Experts of a small language model: width 128, 64 experts in each of 10 layers.
Below are experts of layer 3 (counted from 0) of a mixture-of-experts language model. Rows are named gate (a neuron's input weights, with its number), up (a neuron's input weights, with its number), down (a neuron's output weights, with its number) and show model dimensions 0-127. Each number is 128 + 24 x the weight over its row's rms, rounded and kept within 0 to 255. Numbers have three digits each.
Before each expert's rows: a language model's description of what the expert responds to. This comes from a sample of Wikipedia text that the model never trained on.

# expert 5
Description: Name-initial capital letters
gate0:131101131137147151142156151128113108148129084109075139119102107152132063153125158095111113101152105113148154155143149120103141129128109146115144146132144050140113135108147120157159140104128128147049110158130084131133127083103177123093116135141129110156125159110141142082143132110089143123170114153109115145135131101144133134124130126141172108089144100145125117097113123093093153115135
up0:121101120125145152111174134133153128148124112102068145100126117149136095163141155106120129110143114140148171126146142108104123127130126141130148131117139050151129131106141120144177136122146131169049122157134112120132127073130154128085134106170107107138114134106145119049130155115122141105145125143143105122103123118153121136103143113151144129112140105172150111128125125062083140105116
down0:145163111141142103067097099167106144122092128171133120164140129111154137113120107135112128106123137128118123111132146110103116133139147109086085124086156146146152150163092146079095136098142165114184158131148093126164122171136123114114154130103124120098100084127154124131129125131120098090120109100117085113146111115125115151121146183088113159140126179116141096126135094096110136140150
gate1:083109142149136125137085146143109168175150145090125133131073171121157101169110096120139092144112090131126108104159113130110148093159144122152133159148113145164137151138087125111162112141087118129091125180112182138105131129115109101098143128122113142145113131148140141133110157147110134167110117144121160148121133112118129129125141120169133177119046134132150135144138150116134167126090
up1:111170146141156145122097137122108151146140165110158136130125140133154099172132121137171089120082118150142123113146105124107136073162108136162125136136131109168133128155071110147138116146100106133098145152131198156122109115120088109141147118126082140120123112114150139130076140111118130169093124103097128138150125139149140115126140105142113149145034098173134138103141147124116125133143
down1:165129148110197099130119132117148100137114155116107124115125148102145145143122124135136172085120116134126117138111159111114076116137147115091123167129147097130186140099139120162165139113101137146165139142118118131158166099135157148117113122073127121141086166122155152141114133106112152153141165077140137089122132107145083123114134163113156114151062127127141148100078094130109139126123

# expert 9
Description: Nationality and country words
gate0:084102140142146118134121144157091129156128098114157128156118079126089100118107181151142120141151124128129130165169110130136130123083149153153143101135103160127073116107141141136158169120114099134105144136182127187113141084125119136158126129104168120152144107136089124123100107115132122124100172119134104157146135153118184130135099122107116117124110095100142091120101136178133141160090
up0:104099126133142116131117141152090131178140096109139127161122085149117106143113199151143135120133114123147120136148107121137144129103135125140155090129111139111065098122148140124153183120110097128118139146193130182098135122115127162151128134081179109150160142128095115110097115115141141102104167117152117154119143162118153126137083122093132094121108103144131090136118149150142149172099
down0:148115125127129136130130145110099144132158131093115125136106179113170110118162164098109167092071173169097147170132124111096128099150116079102109150124094120116115132128126128088144115135138115158113108144090103143140094112120113121131159122171063134110124172118073130132126094125121139095129088131142076124139112122142109103122106112102109133122128089089130151153149148141155129100102
gate1:113157113118152110124078164144146084139093136143105138142127104137130095083120085116144154143195122152123131131129143152086120161126084156138125093111121164081135146158157150108121164148135106084135125163153159116135146153146136139099099144148122120132119112145093123143136126116142140164139117117127128188135152128194173124139115121152093125156154141149117106162110139107081121149143
up1:145137125128132127145087136129126104119111148155093135127122114143137078107156099145142137132188123173107121137114113133092125185137090135149128102111109169084140130152157125097126186139152123115085136136152160143163152141116140132110113150133115130116119093108117137160148109144132136176124137132120123190138140115214144126121108099162081129150154147107100129160122137112100142165125
down1:120131156138106155154135074152083115138116145104090139142144135142087126126151141099120114177150128142095132129076120123154134108124133146112152147093094160097192133149139110102156109180106139139170115153149154190126127144100137112145138163163105166109100135112101132109084122155137130124121085145110146097120130146117068093101099109105120125114126152122132154138137127118152117156134

# expert 4
Description: Past-tense action verbs
gate7:132160147111153121098077114094103111131112136133162146128141120157108099127115121151117099105119065130110165148165121093143145110113103138097176135132130117091110088143142130088102129103122126166142134156105140138078115111123172125128127150135067136156121080077137108119114114125125099102140148114133092151113167119119166103101076126118135074134149097159128141102140120142110106147115
up7:140130147126104113139087110093117087110112131131146143133128118164085116090131118178147105078138082115125137155146122101116131084112122126087173139119125146091113128155145141127145135142146133149148145161047127132078142099100148121145129152160095116121121075095113118116118093138121091090128166138163112113122184117109137119123076149131149107115157100134132137119148118141119098138111
down7:152116122139101166155095129163137119105137103135106124146141149129132159133127103143093120125139156145105079111131113162130113139137120159118132137120175116127146100101155163169115190133134111106159103122144141072170121142096111132086148102154047100136107114165119119152135153136111174122109109149138173112116117093120095112085114138118113076080113124110147117132121118144120119111149
gate8:116106148104136101161133151152142156105104147109084110172113138144126170132184116100105130109144170106108096159149119153089140170119156127164123117116109169157085161091165132166132153165123116084127153130134136134145131156115100171139151133120117084139137129137108143160108114102108137132107121149133090112118115123155120133121175127190132131088119112103125090144157140084121113127141
up8:106112158104165115122121134172147146097121162101091156200142132140091141138164113132117121081145139091117077158132088125097137143119154108114142115108097157122101144102158149156134157171126107055114174150128125125137123145121114159138141141152125103165146105131094121144097116068133126131113113147155113128122139145108125126129156149186134123096136120129096120145137147117125150099141
down8:126137127124141101103135166080168105111092105156143095099124121119144152094091110126141110147117139141148152127138083094155063100140125147118150160130153110108119131139102076109115153137112136150177126106138096157114167120133126098138132114121115127149090133117130079137115151150129142110095179146136139108111111158142134139104126131121146099188122119115154180131176149105128088131080

# expert 0
Description: Mid-word name syllables
gate7:125134115108140126112146187129101150107104122108172134089119118143130087134097138166133112161166134133116132118089117154163113083115129109126081124136115105157094113133076086144138126125130138107101152115101095128105110144095142087120151107139118133120150132149088108147151126132092105100131136116115122107114132130111143090074157161162095136068118134104105173131161140170121160088129
up7:153134106092143101112163158131088150124115108122215144089133113143142105154136140141101117165165144138086119087146070127130140099144144083138101092155093101171138138125110117183125101101096125128108145088120096131128146151128169135138149129138099140138153128133142104122126132088101115121118131112145118129117117123127168115123150157138117107083120115081099147130170127112164135117147
down7:137155126142120096121106153099102112144157116137149150104159090104099139137166132119140151120093123133111073143136112155168134141143163128135146150108117134131168146113169139081151113088112145131103167113122134136146131122123150108141124154176107087111139109163124059131100116081156084116098078131087106072120182147116114125113130119133144139093133159152137115135098133131133100113121
gate8:126161107130129119135130133147092132102099118116121134045130117125137121087111133133153119110092111121132125162145148118155073143147144127103150118152139128100102097088104129104105089146116110142143144209141115134130133125120134176130120144134158126169118119145101144134126114111148114113127159129137166086158101174180108146135122078171124109152122140120129132103138152159072104152156
up8:145150113128107119166116135147089159113119142115075179091117116112130119166102148124175115114127138119123109164133177110148091121120125123101134088142128085099122119150109140117121092151125103157145136196144109160182120120157175124145121154148135098182109124140102134124132140125157128099123151101102125090140112172166139124131123099137132103138110121141135100126135184102090115163137
down8:092141130098126078145152136091128106174108117098106124120123155133114107134128172081171118122147137112127129114128178119132126097093102120108118106103145144099128153127118143118122111123148118117135095158121128153101116084160176123156099117111134138079110095140112139116105126109159119141169157167088149178120131151122192134128125205133096094139135153132121112136134128123153110167130

# expert 7
Description: Table cell separators
gate1:133104116159126117146139178170084086083137150130117137155127107172166100143122135127142122177145109167101146128103102132094079162161137124117113108119166111133128135131135094129144135126124183090155125173131117129144129108106114114075183095124126149111126154101135151155115136085105080129140151091112119149127123131121133111171152143113106152140147134093107148151146177116129146116116
up1:117099145152114117174158171153138096108154143118137138167114078174157091130113131133163108144132116134093149115119127122082088128164150139114112123146126122101147136138127103148152135128133173077143137173123110094142118072089147094083174108144116163121164121115141108165107122090111105131110117113080128143129117146128157131161153131130126138137142126109093134136160175134142159097113
down1:138138117148139176132138124140147128136129120112141101173120130169102116120116107152070109153136142087109066083140145103101115124165134117137108096104101156157149165107119126115092118135107141128099110123129139147159121115144109086158105124158147130032110149117134139149135115113132163165131127134111130154156143163110148133139127135173108148091141110116090179096145143125126093153137
gate2:122120134142112099138098116123163136163155156107073101127121144155087134137153138137126176141067127167081050143143117144085114143160096150137144148145133120136159120106135112159118129135131150120113184104146184145135157123099137123128089133087131112101123100093129164139112119132148115123089122165155135096123124093142145147139099135144126154146093109164109119154133149110151135120112
up2:099132121138092117159117122123164115156155144120087105131126162145117117134162116150092188127065133182094029128137136161127120137160113134149128167146129122114161121123124137187136096137130167105117176122135150142149168116145155137114093140099110123119123111120127148134140129139134124132105130164123142095114133100150139144136103136154112138152103108155086105134130141082152115140135
down2:076129136142101167189091100098146120150100090110170135134160087169116130114157131125096110094116129114151109172121135104093120135138103125162122121128122146097128188150111108129119128164133123147145133100097086127140130097146173153138132125111175162126162125093157122108107146150117103126102133124138118178145112128151137121105109156105113147130138146143122160094122159111175118111171

# expert 29
Description: Place and institution nouns
gate0:152156146140121129146164130143107163171153126091152121120109153154152102136109126155153103129140094118124100113127154106081182122082160155062136104137140137169128142127134143142137159140140137140160161121143121110106119144093105148145101137104172108104114153109130109173158114132123125115180107077087080126111142144141155108065107119092127135129146092098131139119134141120140119155132
up0:146129164115125119147151114168111158171124095109108147138145128134150138112111117175105110084135122139092109143088159101114170110076153174060143111140125135138142142147147159146113148090146107174156148153120112082105104104133119148141089155109165138107117146108136079145127119114141142107161153100101095092128126151154132144133115116101100135137117076114130119143124148125127127158085
down0:169125098123160152153087123116119106130129090123148111182114162109086143132076119114108136158128134142142122122144118111133125148137164132147176161132164127152103121116153175104142140119156140129155147138171125090154141079092078131125115105154135166145124110096114157116170139129112146104126146092115151197139134134088119144124144139108137072142093110121119129118098111113107118090121
gate1:137138116130106120118122132099133172142151148111115072117117121105124122133151152088121155157101141155118060093145116110089186088141125163111091103148162125185128142151175136119095118119109104138137082114145117149115126130133146108101140130082151127125170150060125107084113138119111130149157101120096123134103118123140127131169148110137133152111123147118125134102111134108136187115144
up1:129147102134113141113109147116142147154150152090120101089116109113111134125137157111124149122114120165098101113125112131092190087142131150089078073127189124160131138156153128122099106096124083152104108122142123150113124130120158102101145134106130100125149175064166118093121153120098155146130105138082136129106140116124113136147129097144146150112101123119104111082103137124153180141129
down1:102131150117163115121121141100125164116120127097135106172136155159133143142106092114111136111153159137130098139140130088130132160093113116130115159124133092072110171146134129129140096171139120121088114103131135169134106111135138084144167118121141126133151144127149150111119133122101113146102102102192113158123114120117104162091136208141106052138165116151116138091122142111144111108139

# expert 63
Description: Arts and work nouns
gate0:162131117145130110154142162118135123131099113107126141096155155143124126137146128142104106157168154108123136090140147120093119101144111105137142128161137117161116062134109143142163085162093143162102131118172133107126096141103156161144112146175138168153133068138140127161106120132118140104123095122115125125105084090127086102130132160190140127095110126158128092099119104134122106119184
up0:153111135151122131118148178126133107098116101130119112071154127122121142158166127149107104130174140115129131067128115140110115091144114125147142101152139075173111095115099176160127113146077150154138145152151134143134105110096148157142120129152142146144115102108146119141108114143123118107135093127092097114099094072125067079140158136158133115086118121113134092112130116144125149118167
down0:100117094102157117129159165053132133156160119140159129119160083116166144108184137137141129165164142126128172157124156115143154113164054141148109106135102121122152115147137079085115110110129163145140112151144115130147153105180117109169143123119106117110148146121148138136131094146113120121159117099132134113181109129132110153128149161134156152091131127127140105138107163140120112127125
gate1:141153108163116125155118166176142126168105126164095170125156144135109104131178147146128148099170113140135114148110123164154104089163095118135133111133109117116093128119144154130123079164154107080118098115132153146157111126101112109161187121169092184126131137097114144155115122099114130095123108117168121063118098143112127114124104126108105156118121116118111158109128109143139141114147
up1:122123091158141126159094173161128118173171160150134170113124042137112130156131136125147132108181108121140114149115127154163098116170111108108121091120118089131101135142119140138087078129153121076129118129112096161119119110113093123164174147152132154153136122081137143125137121111109119124110108121145128104126088135105076112136119084098121138117135146112136132101146094140140133118145
down1:170080111153135141133169151140134086136190114145177167120143147117082101144140098129120093146126096167141086118136152166137107088141116129128146130086114119137143117065158142127149129154112141143202107138138124108115063119174135162155107127128145094146114141119132144143128107111105111106142113102115124148136145131092076156113136135112117099113126118126134112114119137116156121130126

# expert 28
Description: Scientific and foreign suffixes
gate8:159151137114162141114148137146138134131077090122140154137146150144111139109100128091112148100128182142165136142093106148159125164100136111141130102116149140129146176119094126125130177131159134133165114110112096136118100127126157156101124121128131124159176096163156121100133136068162149123123117129133139086159092115095120133080105103149111145105152180130144183181138123153141138140137
up8:197133131095131150110115124128151153114106090126154131110137133127137114087131119096109127107140127147168132134122098162169113153071135126121135111139148155101137130107100104132163178153169159145144163142132113104090129127133133153111095135144142121124154135153136124036134150104135090099119128160120131135164106135111138160101127105158123166114116135129170158175127129136115180142145
down8:103082077138136165152125148169129098121133131147103119175137094142084132098129140109122084095139173098140163141134156128119174135150140110134149109128110093117107138119159132123106118099130112175124080122101129140124127179122111100136136163091128092113108084154126177118088125097131147105123090132147093171138114162132119163145106105130154126134145127137169120157128085125128105135124
gate9:093091143096109128130122140140110091146113130098158125091091118102098138090088151126119102070131109128129146095125109110128121075171128155099134123124121146079108177169162133151138176125122129166122124143147154129160100097111107110109134110144089121091129112117157137120130121142134082074137112142147108154172105117161136117179134142106085132106096116114101112123132132107117154135108
up9:085134107132108144142142116172132062145082140109124134106101100104088132050117166128127134099105107154116121144142106093129119124134099152107125087116117135095130157163177156109136162152110130141137123154124131118146088065097117125103118129123099100122130132124130167075120093122094125123115124150166100146133114076137114122149134168120099140128107117128105108131114148127127161151102
down9:139109128125158120095140162120122140092153128162100122093093168139171084115145104153133146153134110135169159149133155168129098134143148128137110158128134159137089122097108090111139126177125100131109121163115145158129159122109171116164120110120144121143138094101096178137095154165131090080111128092123145140100112148137123114107117114094133089123138158179158141127147121141127145186114

# expert 20
Description: Place and person names
gate0:098172129103164113131127155128114158142149114126136111138156177128157089127115151112127145153133108104140118151098114109105149147109178117133147149123150158108094163140157159108126118076114122129160139116092158108093129144111110135177123132106156109108108128128101141150174160089123139112116121123124139159095119152143095091133118136124149107055073119159133145151145148130106072091123
up0:089173126100167111141104157134095144120141077124146122118139177119147110124123113109141169146142104096134129141113124127107135158103167115135130157113136154109087158136157143120129113072127113113144123113109154106109124151109116145181112134096157100119113101132099133167162164106139139112109124143116128160093107148129091101143119136134139095061080128122127137155152169128106077079135
down0:075152127112119053123115136130147101144135102122113135129098135137127084099117091099095149155107149140096121150140127165139138113145108105081135137118113091129140116107165138147123126157115137154129144115178153137096149111090137180156170112137080167137140140124156136132168129148098135134111188129104147150112134120121138127159112125103108187129134130112141121094128137093090122091093
gate1:162111170136131132121113151109096154139143104099129147106153084093095096096146133104115130122112072163141149149140123097085114106183157160164139140126156098152124094120103101123174155166115133166127152162099152147145139142124179139083138136137120121150123123097121128124143144148154120119114139117118164116079130104125119095157131118147122139125079151115132132120098142158120159097181
up1:139115174121113129098149120119094136127154083090122130091129089100092103089130150121133101124110089156118144145147141105096123082176134162167147129133170086141131106110136110117152164145106136162120142171096163122157146158133176139113126137122103153161140112085135151127118124170129131129146172103116146147095143104135110103169141118149110127110103136148143150098103143149141168112171
down1:114122144061091137151114119121145144095120174137116111141138126144129148134131144131113084143155116130133141160102182124152143087143140165122108171145158095123125165132187134120134115121151120089067118077114089156086172160114154154130145106139129123126130137124105109121094123116112110122109167098172076097094144112099135116151150141107111135147107091133125118119150134133163138133142

# expert 22
Description: Descriptive adjectives, sports
gate7:144100076119107129120152100154133127156139114124097127108134083120145076130135163116079150102109095174144132118184097145160100116131112082118160121125122130160093135164128104151127110105096154133116095122104087123130145108108131087141109157150138149144112162103170121132063130091173115139094138139099138145153137123122115149112116127151131128118122132111091123138120179127093102122162
up7:144113094099099132107139121153147114137125107135124122098141103116148096134122198133119109055104083142166147093182115142128107095123110104136161121132109127130111138124139105125117141100079172137129118137095090155116143100091134069166098167153145109142118160113141119141096105114167131131103139145105146116137141104112131132105122116118119133135141125127143098137143176117102123130202
down7:147059137144128154165131111132121142139130188186116145133135148109146113105120147157112145172141163123117139132143099120130137142103094110124110141128131134095129112137152150129132146164131120180105142114135133114113138120093126141168144115162109135129143136108186104187103126106149118114139157132138150156150142106119102124127107124120104161180163105141125184074131089071136154106120
gate8:108121125127130118092113134158125136134126140128136173141121129181140123131148145131116124106137112123142142106135093167142104158141188095102155106132132176102092095164124123136170136143129141127164152127152156094139072166111106168116128106092157127105103149140110104126150097171130118151121116146154122141117203101135124122112138151107100157119181152127141120073095125131110113100165
up8:122116159117153099127134132145141113119125142129137152147119144129120119122120152136126135078096078113144151104126110170155099140130193096113146079120114160126084117136124158122155153146128126122151156173133153084169091165094117191130142120105159134127127135172107114112143126145167107121125095124137101111105171087142140106105142171116119122095183130102142117093092131158122144129147
down8:141136184100136143147107169108197134130153141090107144150107145140130113123144121111161145164105135145107182149102104132148143138102146098143119119139156157129132114129145131133131126146158090139141136118099168109121145182121087160146142081133102123160116153115117141081128154114128134095117089174126157084161156111131150103122089098114084143126104119148128091156148150152150102140146

# expert 8
Description: Mid-word scientific pieces
gate1:143173131095151108105127185066114140120134146165126141117087115128129095139112122179105119112077124100119138135158116125128122108116116106107094150116132098128147124172135112178069128121126140125136106146138154139165111124137132100112136119115163095180106139124160155102174125102107123120114125154113110124164089098150114115115120083158098191115114114145137134125079130134112122141100
up1:142172122131162125097122173100106140093146166158093126103084146111126088125117124193098135119097114123145128169157108112134119117125140128104110145153095085118154117147149112168073101137116147129129135150108145162153106148155113096084150120111129102177124136144138142112145125094109130118113130149095120106127105090145109111102134076144105179109119130165133125124095113136085119151104
down1:110144147145053157128079148107137143113065124133130091104124117106085109152092133105092132100126158077135131111120102165107125089106117170108153113118120135119111135153109153151128133142104156143121110135107144124098134143112093094127149120113112122120060122123091122115164120104131121141155126187148139115122139110111114134120107147100154112112090114068129132128132092156143135139087
gate2:145137132147091102095126182100130119130132144086120127142094158107108121143153154113095101150150075150147139146151083138173100142084170126110149102164126113143139086153135107123152114117135137133100114087116130149116110143141108133091164149055158179134107143126135105127123132131114133173116121149148129144104106115101130159114134088126145114069139175141150117117126131110130091114140
up2:133140156152128124102137161089127133145161126102138121115113106108102126121173138129079077154139128128139152147139072135170113123112174110103165170167133184110140100154143127110151107119159148105123096133088145138137123152159141144083132133111152167145141151154108153151162128134096145158140123154139128121119084118080125139132150118134156140085118132158142137185136163112144088114111
down2:127112099135155130120128111106186139137129126091131126155088098135160191101097139157104097189108124168136110130115128119163147141150093116099143136141118158087128098108134104097125136125129128177119173114115126153134083079121124121112137142094108174116105153124158161160111134097128119084144114124111141089142146114145154111127150120149116156137123128141207130129108138092136126142130

# expert 16
Description: Word-initial single letters
gate0:129139156123152099197166107119134156120106088100173168101130142130154122154159092153112136128173179134135102112154055108087123137117118149157117106133127114154123127117100136106116138167129163152130127109112110137149054105091103141142133120128139113112099097102116102119117139138087135139102143135113114108146150147075104106124137126143115130118140129151114141131160140160119137166091
up0:139132167121129100203134126125105136088101133114183178126130140130121128149146104135090138126146151134125115122143061109089116166107115143147099117130154129132156124111103132144111134148129175141134160120103100141127045098104072159126159119122175097121110111131116117108111154165074132093118121120141122097132141140100119115105143124134126145113138136111156133144160137131125138143081
down0:142149155070113176120167147107130129140159187123115123107124144141146133130126132176076130149154121123144101119123134126180103098113055145120109170130141162163096093147168146121104127122140121173099145141128124121147130137164130137113112118126159129157118132105090135148113113103106133127150137160134140092110123078085122090146091131106125103138099160105138142130125144132137140080156
gate1:161138102119136160142091169120120147149138117116160144147132070129076104110139145143127128100174122126118162080103140109104109076159084128153142111113118097097146124113068133113120130125178162102108116083095123165155117109139122077127102132113131129157127093121135138142096093138150143097128120160097107116089116135109129133107153163124111121108112125112162173129118133160141095119137
up1:148139125109126155127089170078122134171174101115160114168124100140083109105135157150116111104169115134115158105107135092092125108167105132151146099114124099128110129118109112151108124138181158119116104109103118182134133122140118061108090110107120155120138107119151105169097097128165142103128072129096115100091125128109124151122151162155160122113130162130144156131113124135134107123116
down1:133171136133133135135130148159117136138172118137101100140109095138091140144125080077148135153155167118134076130101163102120150139121130130175091100152083123078084128085159132136105146152145139083148118126106148135134096113166128136121123137109146103166059149111097133114114128146141125093085124143184128116131153156116106072126130126109119116087124129147138122137112136129123123116158

# expert 51
Description: Mid-row table separators
gate1:128125140135095158102175147087124158092123135070176114158140087131149095114110118132108107154149131157147152142134134131154129108120140113129082107163182125143111091111121103109094101122130097171144119151144134125167103123109087111095129131127154142129163150164115134129143116112079136160122100170144111143110145178138147116159144100183155131153145125173139141134156143122121098125141
up1:107138125151104156082164140111104171094151099116179129135111105110120129155120112145140096142141161148173164128135114131154122107129146125147087107162160101114134104096124120111104140152127148182134125125153143106164077144109086124107141126121192122119162146145144154144116116126105130154147119188124094132081146163136146110146160075178132139140111143156152153134141131121110138140131
down1:130116080125105189188172150160120078103114099137110092119118157110099081132117116141120120125104136137165113094126115145137152165110135145099169118130092103137124099129110141155126107138152159077145099111127147144109098070172149123151111122089095135104147135126130144107160130114149106115083124139101146096132122153146132125143124112122137092112095132157151131171132104112104103142152
gate2:139079120105147112172096154153109116103113148161114157116105108123168111143118095094098129091124139094099138104115156184158117153101144138129132131099177122083146108110153107154147114092153149108106118155108150109109147132147164134140128128108130131138149138149098109103129122118121105121154147162122161078097166090108134155149152109179170122106151133102133108181129138157158115138117
up2:147083105100126129185136166140108097115102134176113169109121101120130084147125116123086120099105114125130097092129152191141114120089110105116126114109179145078147110112167129158146104094137155127120113149113133100125133119136158128136132131083140131140143149120117118127131125129114141119149154153173174069111173089092135132160157126150152115109142110111121127170112122144162110147121
down2:123195088139081120078130127106153145134137126164077118151137131161132118120091174130138112154175108160096151141128097106124118120150111123170112123128121145132132147139129165097102158189170122134152127112147108113142154141139144120082142122170176101122126116144163155102104119125136149164118137109123104106109088115134100133097119090151159141134107094121130117114131123180130117131096

# expert 30
Description: Capital-letter codes
gate0:149143100111146145112103138138097094115147138162108125118107131141101138123110133129145106125106123089117134125133177143124141107122121117126186124114121130101130150157133121176122135138096141144128154150158133164154114151132098140132134078083118117100109115126190144156089083163144183130140150108152138106128121160085124154123112167140118146123094119128146118063104118168093180077113
up0:130102110140138136138086121137107112159168111142094134121087144144121136143101134156137102103080131099120122094107175157120119116122159130124182117131118153098122175172130127150116143119130153164120132123123146150174127145127112141112117091118138116087111132103158107152104108150128172114132125104151177083140117170112110156111122120153120155119102136101141150119090128150053150086082
down0:145151171187109123154120111154154161132133119144124111113162116166132117109158114112103128111141113129128146145155134115146107167148131124114086075080088158136161138122131081144130086093116125147103129060117079111124127127149090143138115119186149117116144137128111124124156130126126106118184145122124119110135101150143134111099132123157139140091118087149120075157077153128132108108115
gate1:149141118091128128117118123126117155149119067097126127119105094115144086123130078101131117079136139124102154118151093134095133158131131093130176141089131118156101122137075161128123128102105109142122156141167150112085140152112136190134150136125144124115136122108103117117086115160179130081125118083128132123140119106105113129128123179134111115119144100147140138146155074118114096072120
up1:164141103116145112135109128109117149131120089109139158110073110097166118120141117101132125067134158098096143093137077127099122124147158107112192163082127104123132098155075144128147114092114115130089143144164142125108148121115110149130131135113167144108123116095098127148110127154167149093110122090154119112115112107095110138106136158128107118099126096140138142154141079124118137086091
down1:127157119181122144145161153127183131118082133113151138131163101168120134119139116146115102107148165125121178145119111133152132151132143132115105167120112125145138109101161127170150132116122169148118120097119107151146110126147152152144112104164157148082130116096073097109210122133104129119123158186115145157160147160127126126095136135137178154153112152127111130133133155114161126149124